Weights of a small mixture-of-experts language model, trained from scratch on English Wikipedia.
Size: 16 layers, width 768, vocabulary 47217, 274M parameters.
Below are experts of layer 13 (counted from 0) of a mixture-of-experts language model. Rows are named router (the router's row for the expert), gate (a neuron's input weights, with its number), up (a neuron's input weights, with its number) and show model dimensions 624-671. Each number is 500 + 40 x the weight over its row's rms, rounded and kept within 0 to 999. Numbers have three digits each.
After each expert's rows: a language model's description of what the expert responds to. This comes from a sample of Wikipedia text that the model never trained on.

# expert 22
router:452545482516470538488480481446588490525515532519471459508514573546496476458477541499527515511488480484600471480460519550510515522508477497486537
gate0:565486503538478482529494484495528551519521479511520556494488531534418463502421437499481479508521558527492482441463511560535445553525521521579475
up0:543528542485506500529488544521529541517428454522546541563498389455490436474517497489469484544548532524444437585506482462511516518497557513449543
gate1:488459528500471463575559490436481439476495448494513535482493505500443458463550460519526462494489522519524535504520506515491460514497549492462474
up1:500538523503481504491492493504503509448494445502523467511466531534521576427472451486552495495483541491466514515487448541543504495508524534487482
gate2:494505522438556495504499559456446539522528485514497490464542471538541484530506454476510464510477504473453492559568496479482463492503606486474502
up2:513552536485473561534525485413477468469530491557541467478450534492450534554450454495506488451551518516485551439486512549493483575565494518540563
gate3:507499455544573474462551478473499469494482507573495455517467486457431557500546497478523457460506514487493491486506495459509474600499537550472549
up3:506535502488552466504515456440553481435541489543507471563491521478473524488520537501562518469477510429457468453553490493513471503483457503487504
gate4:446471502466508485551524572488459555502570497537481567552516479471479496453468513571487486489504522522470557521544501538442456423501450525498578
up4:450493463463488493488572508480473511477480498533575480529456577455444537489498417526430477503571527491493492492445454486510544455459556509545471
gate5:500500435493487460476462482506539523513522480419474479556563488524531518514432537525448545526456504485521540511505526502509543486590511490502433
up5:570476523515499455507469529522517515486449539439535531549518509523536460486517462501533491494517495513590547524529477488520485546515495571513509
gate6:510487478514460447549475549489497518519516457488492487545471544555386417513492474489438503476490528494498525489461544511521580454442518493467465
up6:465466524456585610498517461492522497511484518532544481454551500529537530476524500493470447485547504517503510552502467492520411568590561536491504
gate7:482470541536491546447495440490507477533527567446545494497474524519525463520581530518460475495470569551539486488479532485439521435604456405453468
up7:511448491492464446509525558465466479581541558502543462509499455454505546542515436465502477492497482559514535518502452487436479504504497474485451
gate8:498582549499454490488498476501509465496479605507474494490544509364506502539521539498571592386564501533521516497485532515548488479517471536447503
up8:512456580502556491503543484502526587486460581550479507466446512520528485526447504549511488496520516463491515468459591495516508537528574459456481
gate9:540545547435513508469502442485494519566542482524546515532549542514559467536493483481528550461516476497469460525426377534553512539527421484504564
up9:506473521439554561507460540457509508585458472525528514497514464561514528498559437490490511458521557466448531545521523523522471448507504467535504
gate10:516519485530545502472497476496523489493516506463490489519500483522504504512525524451483481410512574519529535477540462527438456424524499472506446
up10:458538543448454485584550506495494498548444458554465494429481524531527526493461473523513533449509512550543512533557500498477480524526450482516540
gate11:517556495535470484501493453479492544485489516490521522526521493558537482462497562459484517498518504481581539526480529544547437440574543518507510
up11:494536479585473534407407476535557524473527544486530529480515523504514528462496549410503534514548529479531490535471524526499484476494552541508455
gate12:520504534475611536524423492485505558552451523536469567494504427526464490541498549551532420507464517603420467463569511499460442515543566519525505
up12:503507485533499468503452496479429574504469506487509525554472490482479456475498490475441522505496527447552528469427493547535479448476457523433510
gate13:485565459442516491487463483495531416419518461501521481522516473508506463513545480508530454432505481492455464492443522574509547502511462477480530
up13:539493530517532431459492555562493476459456451476486483470424492493503531445446513501462533512505381511452493484457397453527452446491488539491437
gate14:496562404464570514478484515480550542441509525511521474521491504507468514539476433477457461499477499504495519460510501522494513466501471482420461
up14:477492428567524449532506475465491493488526450441503527547454514546536473519520464455532480481469479569591466508548478537524598496510512540499507
What it handles: Single digits inside numbers in tables, statistics, dates, measurements and vote counts, such as 408 million, 573 ft.

# expert 3
router:482528547466528548521463476457543517543458569521494482445500568547457450467453523524563531536485440474516443501486460521539452522485452492503473
gate0:491473520486554438456530478505534467519514513478490486504471397498522484514467441563488556535517581492519573426492475514493460507503451500495554
up0:477434553443482525444495461540530525492567621396369525456516486507486545490442439509451524499457509578515505527491450546464530543522576525399485
gate1:467513554484483423457487487592521529392506515498527536544500510515443424557451577502539477455532452443508443444538551505435458574499472494503417
up1:397502446498561500563483473470459510504536513542539510480503436482513585488490530489520518520496519481509520554509490567536499464470513497456455
gate2:494466480509479527522453486430574456508481463561479551505432489530504484528490512480528504441491551515464518474455562551501442536495471473479498
up2:483474463533481439528535486471410467422545517486444564417512527510468455480503527503551451481542540542494524495503532506468512493506495462463397
gate3:542520501501515539489463519486435516524574545562458572493507480469499483423509480630469523538485466509497562481438526469517544437519451535481563
up3:488495507541481505531503532541471550500573530499545514509515495478456474528462526556560459493448501491444511499464456478501618552510531542525446
gate4:500552532467482501429439495489536506505470501479590473456403525549530586539415571474462433483535449433527484528520465490437520534503428511519495
up4:515443397543563528565515487492535488520469459491464497514562507560437431450504480539558499508511489510454503561505508563596496533499510522469472
gate5:552598489509473508484473506494493493472430422498499461544550527491516500469457494520513484487477508404455515427443495531541460483529533539482442
up5:532484430442490402475482513567575527418520509424497421528521524423498486544516499527531474481479484487465477464392441517431547417540510510429524
gate6:518493476499512485497541510507534426505550446554509571524528517462482450399439547537485460513481410503505461535478476498471495599470544597605512
up6:574494494583530522429561394491452583544533455517535475493470478457542505505518440438453501476528519521456443488509515524514549452535465496494547
gate7:557470506427551519511466423565507528486435453547556446517489466544494488492494535559475506509506429521577459501490506546473492427516514501467496
up7:525510552525488480512482567487494434482491522516493491509520478495512507513483528471555504574512484539483526459485492417539480552512512506555504
gate8:455556492491496584442447528433563458478464514513398509450548519516537478489513491580497504440509455448490473502584479534485577516536521493515434
up8:529416454510523417526516490448529545426541487454489515464515500517534457542483406517491458547476559547529498514505530483533499506445554505442577
gate9:516565505528526448507510466543582425478497547511470462423401539441559544457530525501504546465459616569483540527508510491474494469558528588556426
up9:459496502529458557486504546555538449453448530391485538448493457447490476589497552518466499499481520524509503525502465503515469454527591531534531
gate10:526467461511500539522548392493518530517506444513529466556450495478461510504524483527505462434440562464454429550547502485517551517505531444544429
up10:518567541517506512460524493524490489517514526488467494521522476440486464476572438530492476490533612457439496525489467543502468534497535455543442
gate11:513504568475442507540498510570526483468562516448463466560545528592504416419434500426543528433505592451474505497548522467430463481507554560439439
up11:532488507562440491438548413497513464560477458465463556505629456498518607515456461450508523502530414488529453509484512504472463498519390480524519
gate12:524527478415468487522490489563527492501565574511474530529543459550484505468502520445505513558480533530513585506538469464494506479485445534520451
up12:522559489473484522469535577507535493502519518563585507445501482504472529447457439527483539510518503541548563585526482447543451529511427536518468
gate13:544542493580497542534458475500531514516444458489510459500487525399465428542482477472518454470556447454526482453508513514534509507517505518440502
up13:560487503493553557496548540472475534507439428477516542478443546434515416538496496518553478476463481478482430532507446479519458532566448600468496
gate14:554466519479510549422558492412576597439462475527526533507470553525541520567445490494598542486467493551463535479530474452472604472494461526507417
up14:504491477502504453556547514565587458533513453473437474479536457511415498560463452454447406526473468451490445499457398485460534499512522386529497
What it handles: Short abbreviations and titles such as v., vs, Sir, Dr, KO, lb, plus pipes and digits in fight records and case tables.

# expert 11
router:433496589463542513483464475453538490543524472562469474481545532536461532472475542536546535552461470531539460543527478556558561510507447512523455
gate0:557481519489505446549503515418525479512500503517510506543530596556437420513485533536499463545495496466479524517553490489549492523458407470518509
up0:451523416452517499474490523552539523562499424512515541446448413527473572519546484434525504496464476535551434521403476515443505442553549529473496
gate1:507444465500519486505534467469476517469445540498495483524462499505526525502534509471431446468530489534516453472532498502476446489558487537542451
up1:433513508520469491463435480458497512512450466417493445451532436505569516455443515460496554535547446482446492410477529545473518560531507466533499
gate2:465504477542488528510512492449559468507547544510510483561548540492554484483448456522494467506439519487506549517500516506533542437494499483490500
up2:459418486464532464550491539550491515543499440449490498556543504528445469436473453517536438546509509599512468488518522509497588449471480535438530
gate3:443522532535454562510502401458518521503507485537585507506552477494515557450503479452470451491487432552506523463541497457430486553481420514507452
up3:538531507505531512538474530559576515555482606508516566503508546447465490567490466445465538489531578498569466471463502459532429550585555547436498
gate4:461523471514390484481443540548499530478483489448511502494551510451478408404465608446556519550532503571520439567526536465540570449474486575539553
up4:473438483476514554487518495458564587487530460484507541472501539478580340481512446443508566536509519562451473529594462473590535470496440576539471
gate5:507494553446437532439471497527516564609475521461457496488504514490462513487551511463519475518527385578492474531473449525437429483495470465486564
up5:455471565488511529516600479539495462446510485514445491428557481516480538424470471490473547506518527446514510469593487513452522548450403526516459
gate6:450501585415523579469517551477461480475471493575465490506527527581510501434435523446499553490479494476491479444469416508509528535533560536537465
up6:545475541412468501445465511573492518400459560477511500560489538535491489521526500458523462409469479460444504553449494519506458448484418492527525
gate7:436556399471522440479472457557496443513509489462563502519530448479552499485528482545529427455521495491552557504492573438520532436566454452472482
up7:496523482534518548416501475511470411473457484500579490495414476526516461522493445557519483476477472481457521451558538532487577521483475455462483
gate8:524503545512545545509420503558498439468516587433416431538423528507507501525463538581476551499429550511437512498476485503517449449507482561529495
up8:478465522484487481540460524481517520511513477556544563457565492448500493419523401472549505509499517494503535526525485518492438463428508442534548
gate9:414498462451530549502468531495546452516496513561454510529517528478546515515529549519496478479519456479486487490535485579534462446584425544517580
up9:509494469522487488501535560482483432482476441510498480550485449510484538469546537513458446473466470534425523435481502443515515549550486539550540
gate10:518506476470474496522499491464477487469551467401534489470524522468542543512527550532553535482453489514454501558530511433513592497530503471536450
up10:505522431444510536566496461478490476520482487473552503408621504506438530477515548575513573490496472540543548511578463532452401446481453578558457
gate11:463511491501497495544551485418447514519491559534457499505537519562449552467472612490531466496529482425504475512482489535514539585491557505535502
up11:475492442486547480481460496576496442522485444476548518521479459505531487555510517517528504470531507480553507522453499445421533495489490486490543
gate12:516541460565522507409492476433489527555490456572527477532521507591491505536553475586534453543442568464515475543587447551525526477464500371466496
up12:558583483574487460477423507438471437516509451528549521514536522489460464442544452590470473449482448436512510491527453569544503463447546522510529
gate13:488583529507522497526479459457498476545494481474500539514516521549592493477527491533569533578578574515507484468436476483582509492483471533493551
up13:494508522492497483418462516444538507549475483534486507588393470467460483488588512518534480503546549509537548508440411503490496491408526548507452
gate14:453588554457437513563531488558534528454477529513501431456463516532602531537543534546512511480415501533517442568474466570492488520519567510513543
up14:527500526498571533403537562482454445523522519488487494520497486568547555493491520460479470425471530520531496546448584510534520496489568522528490
What it handles: Table pipes in census tables, and word pieces in text about food, exports and Indian names, such as soya, lemon, prawns, died.

# expert 19
router:471521490430494584500452475446554478541507476527512502466499554566509483478511559504608501556494445523533457545457449497537500590530479486538481
gate0:513513529506456535476432509473480477513512517492517498478526489475502521506480604542536492577419518531498536511478421453464460527547484562443480
up0:522471488475512474528445543449503460497477503559474539535449442461528441433523445606484549524452492566516534524519508505509412505575470467467600
gate1:475565586446452481515448547467449566543429523480501533523509493503501529459520533398557509511532497526496480579441476460427549515425462463459457
up1:497516505481494487499478561513523463517535475566510528513511511461485534493481457450474526442556477446476548492515474499471559523465563513526579
gate2:461562477516528506536488506519409488516508447528495441424551485458555463386470490445475587492483530578487451488506445499536508479490555522513514
up2:436504423526444488524565468521492492386519516440445624534459456531532556479477528569489481507507550448553488512494552499536454423534478589475501
gate3:546465503503494493507523484488493467464505441445429505553469566520471551501514417510466476498478449473524465547490408467479499468430542493527605
up3:466439427553471504455526507512602465469537454485478473473460466526472501498491477525499464476514486500484428503449469525507485498493463513423461
gate4:503565534513550513462405566461507458520533473544473528463512447477494491471518556451460488491544448492473517506565519523480512584539447487522593
up4:470567521472439505499461533532530386532559510493535478516506451542547480477458418438444582515492462502514508504478512490496499461433537432527486
gate5:495446483516461485431515528486505568518475495522537557506497462509527547454466569504523608514517489486521482454444508473518416492500478560445493
up5:468501505501551466523458465505529471513513508485468454548482531514483568450477530472538492484461515455526471512510534527466394556511491504483497
gate6:477485532466506508475426616500476511476454531461527477548528461499523531432581506482521643523470368483471421510506490487516519481455535507432537
up6:534565505420411516499527470585505488505563571507484468475447470476452523549500517438493450542454552550485486525503486447476475499510525485480457
gate7:472448502519560541534514431489453472495496498494524482445485462490552475515469546514513545513544486524533503583528465471453467467542520496520430
up7:542570476455456568480522496487491462510502540498528510453493467444479474452511430515491458443471478424503462499433516481444463483512574521521485
gate8:482554449542458546466460486509484483561546493504509487437499589495546462535499502542533489470455479409467550558496448497514499493510563513520482
up8:433547454555524495467486500498435507550580493526522503442477500473583493560467536529562496503452446484464436561450511496504516511559511564523458
gate9:494462528493533499531478487479490537504513428516517500571507557486599529473521541434498556510535485540535500495472485526514526478564449497550488
up9:500495562508584486459496464466481479382519416456516464453592509480488516567501478486578519503479448485521481488473536506461493488518538525473520
gate10:563523529477506488498444474434514510494514433517484478502528510466464500492477484504512468515544498475512444564506455544408482478604435509563555
up10:544471501508528514521489555507537481564538537520442466516507518474552500537529516456545417533508562532500461473538499491484523512604503486631550
gate11:495429490468520550435471467441550426435475432489459531577450556502501451492497441518545547450462552490544491536543514555539490532538438426489483
up11:499549521513502499504485445498485484495507613519531533485503548506506456503575499470486477575524525465488508509615469432501575452475541503463432
gate12:494429524507512534480419504448566473459538476530525462531484523541533527499490483419535403527535565510478459477451434523414506529520474522527472
up12:459540521518482474476480542521563543504486552529476506531483483521510466544470501413493575558498548513532497545538461497488519507484511455591533
gate13:473518489533575488511495448461498483511518527413499509490476514494483425478479417534497524470481550492509442433526542451548532544500487485542476
up13:538518511521500462502442519478511423436511524510533480511604478520529528486510477477542526519470470504539520558505469576480602480468529475532508
gate14:543437480505555506538491499546424432553547466466491464485520539481468507480523429492545476558514515400519512506573512494543513552475493487590495
up14:481500483478521575477510470569454490519504461430531398417485528534507500532537488487483445569569559424475581520408509529503533555547473511519522
What it handles: Inner pieces of chemical, taxonomic and foreign place names, such as glycer-oph-osphocholine, -idae, Thurgau, Duxford.

# expert 9
router:478515467448512506489480451481559523507470493550450571445540556540480560458478534522520457568470466436526429499520528595531580507542437423512500
gate0:491521539502484544549564545527515516500529506427445503475465570514534476535453509512465475563444493574562526459522550465530472495476521468494509
up0:484493524513495507511565592524516537506532448520504537461412512492533498513540455510474481483466513500485411425517557469467452513572550494549528
gate1:541454540545438494464544501481550526592548531533471484487532508551528426532463480508447489545512501476508489517424469463436434508495473453530475
up1:487469518504520434494517517520503469502532538466484483416424502548499449538460558500474454580565525532556428524506517538450512466538503525542525
gate2:543474485505437542482592523504487528563503480505449482545554511528577497539497493535411472507500530500525484563560393479510547479554520478483497
up2:427480461448492470491490526560497518442532531462531515543500435447503508509436527515471538533487537507523529493490538528553432532422505550480520
gate3:564473484485579437523502539433548565484408427532450520526519507531528431440547517554534554513449526522529446566507499500489438500477477520514570
up3:473519470453504557468487500536507477480439484536491487562585475511546465540470477461518553510508571537535437443495512529581465496464519453505470
gate4:525541534541479478440560482542532496515519408501468479433473534553536562525515459423551430499490539502557512553577528504366494379519481533559436
up4:523502518532456472499410517517495499518586497486517501449542435484475507461520456493481522517536535511486530555455591489528571446479480442575490
gate5:508568537498597551494506550527456468481427472497467559564493572494489475464529575503559484460440584522567504553549454476538535451468389375520451
up5:539519542510508456461466494494523517439496508546472539510559512514552501509476517503457557498453482510533488513451511524460454456532603441519577
gate6:504428598522506539488502489512528506543469560450506478506425546429523506464448505428488456539520578536492491539480487497472496509557553508480481
up6:440421525568505512470510437482555511541514541449464468541419509448476529485505478428452455530529555522492509542391492505497491471523530588527460
gate7:505502428508422539524589474469523503543467459449470546494564562446507566442498514480476555513522478461523473453529432471501492472534491542484572
up7:475498518399488475520511436479507567475509531453503541518544534527450573484509456463522459495456455518487407489483531505477483564465464504479519
gate8:574561499502499525477447461512550454548461487506498478495468522540470545523591515498478533456446471580536458492537562489470542577453572468576501
up8:480520439470497479593496517453526500540544526463501480484569494564495563526459528544467467410487533525481466503436504527533566562439442526573519
gate9:454502528532454444505561505479522492552475503503485438526486518512499537533480510523577519505515490516537466521445439506439540444442538518505501
up9:508506547531478490513541489471455511487548526418499413433531530514543537556564508492535515484479504540488460508488545480503497456445505476506468
gate10:560487517451476447521505480427582468542454472483469496448466489551487554524471536493451527522532501532501479536534535504507492476532527454460481
up10:589448512416497529515490468421503464426504490450506493528475452570543487492484483508512467518536449443587465502541493483458495554516525422523499
gate11:542508438515488467475431466475454437544479429494521512531501469539527551414421522542539505467555480518540496509533510553455463448432439480472489
up11:524454481500561550476460481443431394526505491516481509568499483531512598479468505589483499454490452486539519504530492498513483443491535481445580
gate12:463534564494523519493538505572524487432539459470504402508445423481461508505572538481469506546485593511510451449469492518502493457489469526496525
up12:457511596434572468550501523533567447478546466461546447441524552539509454510464444481534486520567465459504505511518460410474469520509491510528564
gate13:498434610482488449514506509519576490483484474496508522530508533488540516528499578447481454553542514477503488546488491530461485543557475476481496
up13:474488598408439501536428526483535490547505426503444527461473536551549470461475547466507481564556558430497461483524512400587533499526513506478530
gate14:530426458484436506546507563448523486475566457540567539494519497531476400498478450546442476537484545479578534474524461556553569479491444440532547
up14:523573486546520518607514528443525461512473531495432536488520541593534528432492515512491496496561575537482584519530427537429487472542482556515505
What it handles: Possessives, that, what, had and reporting verbs in biographical narrative with quotes, such as his, her, said, indicated, what was.

# expert 14
router:433538506460506573528457479464550514540524520481507496464539535509444519496430537504522494566438449546555466545454464533549478513486450403496498
gate0:510501486528444535510514518452479552488457470536463551449554506460531496415531562534525583458470531511490497514431501578600437531512543509484424
up0:548504451479522489469482482445448552474545506453439504529529466447554546517499477518540602461541486526464488496499538463482511567467523489455529
gate1:567497505543502545528438501540492526496485528532513502454503516516516493540488486528533479534471468486503496485455437355485524520544590558521485
up1:478462491477550462521488461481453535456480542520417491528541453560497484438500470524455451456510496530525445455559497503442473471504534495465510
gate2:588480473478397469570434475538498509500539548490489482502496535519547487487466509502452422444479599494528519475511432507543450541524502557491558
up2:481532487513524537469471492480507533452518490432475485544536494456484572531523515448473530522616509442558558520501470442389578573490465527521474
gate3:531491460490459520571508494482464523476482494482511408471599527521562496589447558495510517500518533590491501500528513590521528512488502460470551
up3:537527418483521540520512470439456497500497505461526559520508493481513509583494499487466544447569445502499432470428496525513488536481562506479479
gate4:456525562522475501457540526545489514538467459482470408467535524442476512408563532557542497514421518466460487446541464527490467575504529485517531
up4:521442500540464497502464559536513554458537530503534430523580494496518475517453466522566554524532552456445526469545596588527490510474423507497512
gate5:509468513450496506528523513507509541494531481494538453506463476480515516488524468520494479483403483521564453502534448418493554481543511482532606
up5:504559521488521488542490488515550484492490442478506523531475545503509478524523504496593478497522476498493553553492489543592496456495572472530455
gate6:486534472530513519474494420436499487499486416513453542447553557557474533560526572475414455554470458489573488466472503482502518597520480546502437
up6:481500501521422527545478492513447475499506487478516560514482458393493463548469487484444521493520522472509572505511497523543519448489534501461534
gate7:477539476409499530531535479515452465505490477447517510448521508453443456529487485448541453564429561480495495610509473578529504595508473503502510
up7:556560486510483500524509545435492548550487477518495502433506459442522524564526584493590577484558558500430598567472487517522425504540486527528454
gate8:527496464540474508485562550473560485566501496575461473453514483500509519459524467526490484474536461483532456532500455427566486481503472535459452
up8:484425478486449534400518467474486496493527450463479504552557451493460492576468470502449531432511498490485418448491451508557530535540497479488523
gate9:491512513492523466551464463537524529462548461483437533467505515493524510450432517415481501548506483486472479434518418571522527444483541539546479
up9:515484499533516479465508527587462512494519518559509425515443482502500531546517495459421484520439454451451431465450469533556542528415521540516379
gate10:464492484477501483549490474483501529522423548452520496551515527509498465494459483468503505522415571516472462503481538526496519484534502473480521
up10:504484513484536427462453509430536483479457516498534593419509524490435523472536529546621459499482462443478510444521470468428489501451506485522506
gate11:466514411467445442463433505486555512423538521471489500525482438460522564514529457496482500482500549525464542533444479496426512522557468447439542
up11:433550502510486518521540520507491564491520463467519499560374489599562528527526484500450452492570465481562568495553450508501473515529537499528460
gate12:507566481457577573542454436468503551490497437492478494508514486549477475588523540583513523521473462608509441476501472493598548468519505523526465
up12:502515479519497537452506534487479430515503551496569440416468477438555485497498519496493557564539466562508528527452486521650449552417442530492532
gate13:502472596486438480520530524453556469493497469458498536451449552414443473553457518480532536532487505464564469490464478436560509496483449453497524
up13:474483483454490461581467482473508471483517481514493549544492526517421507491501550510532471555469468471517517501415493494501488522459496472466524
gate14:424436514456464513572496557528555518498548530506444463505518486521484473489395498518484539540470448495578517532553461519580546469428547431464530
up14:562487482540539477440535436444472487462519533478571556453440492463527578561537468511514483459504558495515507475511450453554475469520486523471468
What it handles: Syllables in romanized Japanese names and titles (ō, ichi, Shin, -gami), plus is, known, referred, and some digits.

# expert 23
router:466514498432582509496429474465545487553516480540495500443543535528451515458457533541535514527456466510532432508515471510554512484537465538543481
gate0:558524526503562496524499512443544452501501507479573503463597449447511440555503518539479455534453552576557444420572426490525512534534547457498520
up0:502511518529423512481515485486471438580477553480504537489407461486488462489430558509448538534495607548424488456537489509532481487486504514495546
gate1:507489534428534512505499520451619500525499481462464480445543511481480444504476515511572464468450572526533539529474525538472492545488524509481503
up1:438500515453599484457472522481477492540535469530548465471502468524491544463487486597540496473496513446486508508498495484483474429452509537551426
gate2:560579540508503492523580503561557492527465479517473516513434540505439468454506490494551429506491493451507489427475487547547522459463456479477535
up2:549510471578520525561528500504517605463374480463543514503513525483482496481504622567512422511513499504436483535513526543479471483544472527510536
gate3:456522510502561499547591483515538579537468480485576457500561483532535495561538467533492486534484451475434590487531471501513585489494485491489513
up3:581442512495416490431473506488492492533532482529527572487572473457531463542490525432514441498463525503510443518448472472510501535419558463522524
gate4:554522541471513465465507491450516488491508481509467496473535534494478527517568534512534467573526455491463494564552425523442538458371469441528473
up4:445489526541520488502489533456467490477535505535455520505554517545485486529546512550565514562525483479437573581523510486516505457477485543490573
gate5:477474455416520476499398527521467461494525581466485415417455518542493532576548548486504469530454538550464515503577483468499518537494590497512520
up5:507534456485461465513509503506516415501534531521464500531498455475526499459486429537471476452476490536529509551487586535491497513522485460477491
gate6:494487528413553507443520480482505519528506496465477505442450528513494529485432558561588527472505502583462487454501535487529520428523485470487463
up6:488479497544423488506480560556418502509554510515489458550480458517546526546506513479453484540560459475538522620543521541424504571527467505505482
gate7:543382528472518464560507445479622528523525470484585513549506454463485558471460480492573501509530482539529607482525494480486550507526490517514530
up7:551443536494520425521477512410489478505541467425566469466455530386452484449398518524523495498476491549520461483516555498500536556522477461461553
gate8:476477463455516525499521531506515505488514485522455533503478524560436471427454530456466517486499506503565464484525478477552546479483502487499519
up8:499483406518553497581509516477547513516544488512459509514457533457479494477501526456472455532525588572507497477529528486539512519467590551461495
gate9:507507559517479516478483479516534507602532512504441479481494530473477498505523504444445530535427557441560581442530416559518497516551495522444448
up9:505537468453629426467478467510476478479465535418504438517503519536451547508423461541513504505491494533443486468563518572417482492512503500509454
gate10:511499501486494528512501492485533551491420508426462479537533472444517501449474437567532545521504474554476488532465425488516483463502484612488540
up10:474522496579491503476504547474510491472600545407490569442416510521439481585460612499441496502499480538443439465565566505453505454540558444542490
gate11:491503571477462517465549480524544475598596505515525464468489393519439576520509495539472510452469523475447489521450427495448500525535453504502435
up11:508486474483509489481506541460505488510472506549526516483521526466503511450453524502469489520475446537504540510481487549515505498472488477539461
gate12:552447556454513517573446546474446544454551503584540492556417511442529441506607538492501562482429452465512522568493509499534525411486495533581532
up12:508520503537469505434442523513450464475523522460489546492429509519474462612491543568465420538607526467502414506459493500436461545469554458468527
gate13:553526470498472480424482498493483483492547436513483527474483455437537557462575440513434554506530499511476377581450507527536601569451440493402458
up13:485563511558499514496509474545456549470468478466466438574514473462578514452533440535518409490565466490476413550454485526544480498506459551491510
gate14:507445522493460528548504470476543454499506499497446410526531493528531548534557502421469524502485407568429526553518491525500495478534501490569525
up14:531495569528533515513495530510473573522527440546498524512409426450472532509453485517565555544486473467568472529531466476590470420484448576518474
What it handles: Number words after other or these, and vs, against, by, of in match and election reports, such as nine, two, five.

# expert 20
router:454558502432541534486448441508585506497492545562469510439532585499453469473471517489541560559506477476529483502518523551577501455470419475481482
gate0:506497493476619488532500457474564473500476505549475513525498503459458522475459535524442463525506452499458486499531462525510484454518498472507540
up0:496418461442499491472552561529471483499457426513487477526495524451491456455508525518486519527530522506511528485542503589525453489473522537494432
gate1:527496438479503465451506438487451467522479501491497476459527529504473475512531519498482536456475528485531492531543593534496448542512471539442438
up1:530495548528538508457519492421518515426498489502484439518522483508482509483461409512515492510551474460543443506519457560432507496454463529534473
gate2:468552451446533542514512551499450525479416478510512507510517502440518480546537494472544484476496480450522568522490422449492448479506431483484560
up2:523391542480468485482490496506431573517464506543565508505461522488569497504532516414462479469439592464499498442507489477507466527514469507518508
gate3:543506544492445561437578472434522554513444538502591493437403483506562447498459532463473519549469498464549452542557480462490500499488467444508450
up3:471451474476515535474571482482524497420503514509496473487477565500468425452490459499449504499468528509606569489497520501487496560482491540460446
gate4:427491483462512453475474490440603409435508415466572558563531530555491454439461456557546468518544528541490497493467457459440546520476442435523468
up4:471458529530452548466529509486399500478449487466503547517472495501514511557501513462597526481448466469504467515443537485536492446500556470478462
gate5:540419542403531483460548479530505501520444511536469501457461486443535518515527492515537417474523455493563461420517557557474456486504418529544462
up5:507459492426489471508443480449523468549541424512530548497445520473428452459567547529440507542528422510490542492510492595522453524484522551466494
gate6:519386487513491517496418516506531516453470589448489612417445563506503552472525487511522552577549587528567484479517451486572527517502525456497511
up6:538534591542562556562521377626443452472466512579471511461449473507460468515480451520510458513528500537491486446552448535512442527530461476444502
gate7:529453482475512499514462454451487543470466495467567480553533471447498480497444462492504576455480569542507504489474472518469540542488456487451472
up7:600514461546535476528525454485484562496458463435494459552568532516517563520381513496487421533495510553469556499478449604458502522508531525448418
gate8:552501533511479490502487476461596504505496589572483454522485544524481520452483429534528534574522522479501502421461426553531493508459477498515526
up8:472431505518530468513483487491481496485477570461486469488505506485556521463525449493488511613480484441453417503466500508472497442503475494572504
gate9:520501494513516522518481497586522419495530498506470497526552483532501501483517478490528601459469496390523454459457504519469491482514512499481473
up9:532483542531479412512501529593493529557515467584522429522498487494469525467474553494518483462550483475490513596565535483508435493533552463602478
gate10:416537501476508489501497499521465458543467516518435502564556446532489487499464476492583516540457475485548467499515564473570418463460498480534482
up10:559561467526489503500471516552492386450489504543485489514521452511514452425487500523584533528504478461495522485511493474500457498554431537567496
gate11:461452482490597463525444498480489455497545542546499514499582507440455471521481498522463579586428530432465482519512499473511501628444471497486430
up11:513561419546491558561619489464497503443564505453607440555454488571498556509463532521480487475482498566476482526472522488461450484470524505523532
gate12:442483499480517510556453480488481497464437546522507405438527491541545485413488450536488488489496456526449536448518515537599443473380398543473457
up12:555486523536486544460484525540505535533532530476547571549537538491497564441477534454505527489549523468506454432495452490453523532529540571504518
gate13:544462478540511492464473537502452563563442535535507487468492537498537517556495527505473587508532477443514460502499573510509469524454453499553518
up13:459535497501501510519534506501541439424565456434487479479503490473476463486537509494467428524493450470435510490501502449507561576491542531461480
gate14:449532597490476485462476541537512505498536455470464487542482636541494516538500474486485421514590520488473497436503534476486447518523518544428433
up14:582472457435490439528481562532535489522505466618621481434457597484490558521470539534464463473567405432529392544498592504534537458590471546488510
What it handles: Word pieces inside transliterated Arabic, Persian and South Asian names, such as Kh, q, abad, al-Wahhab, Mahardah.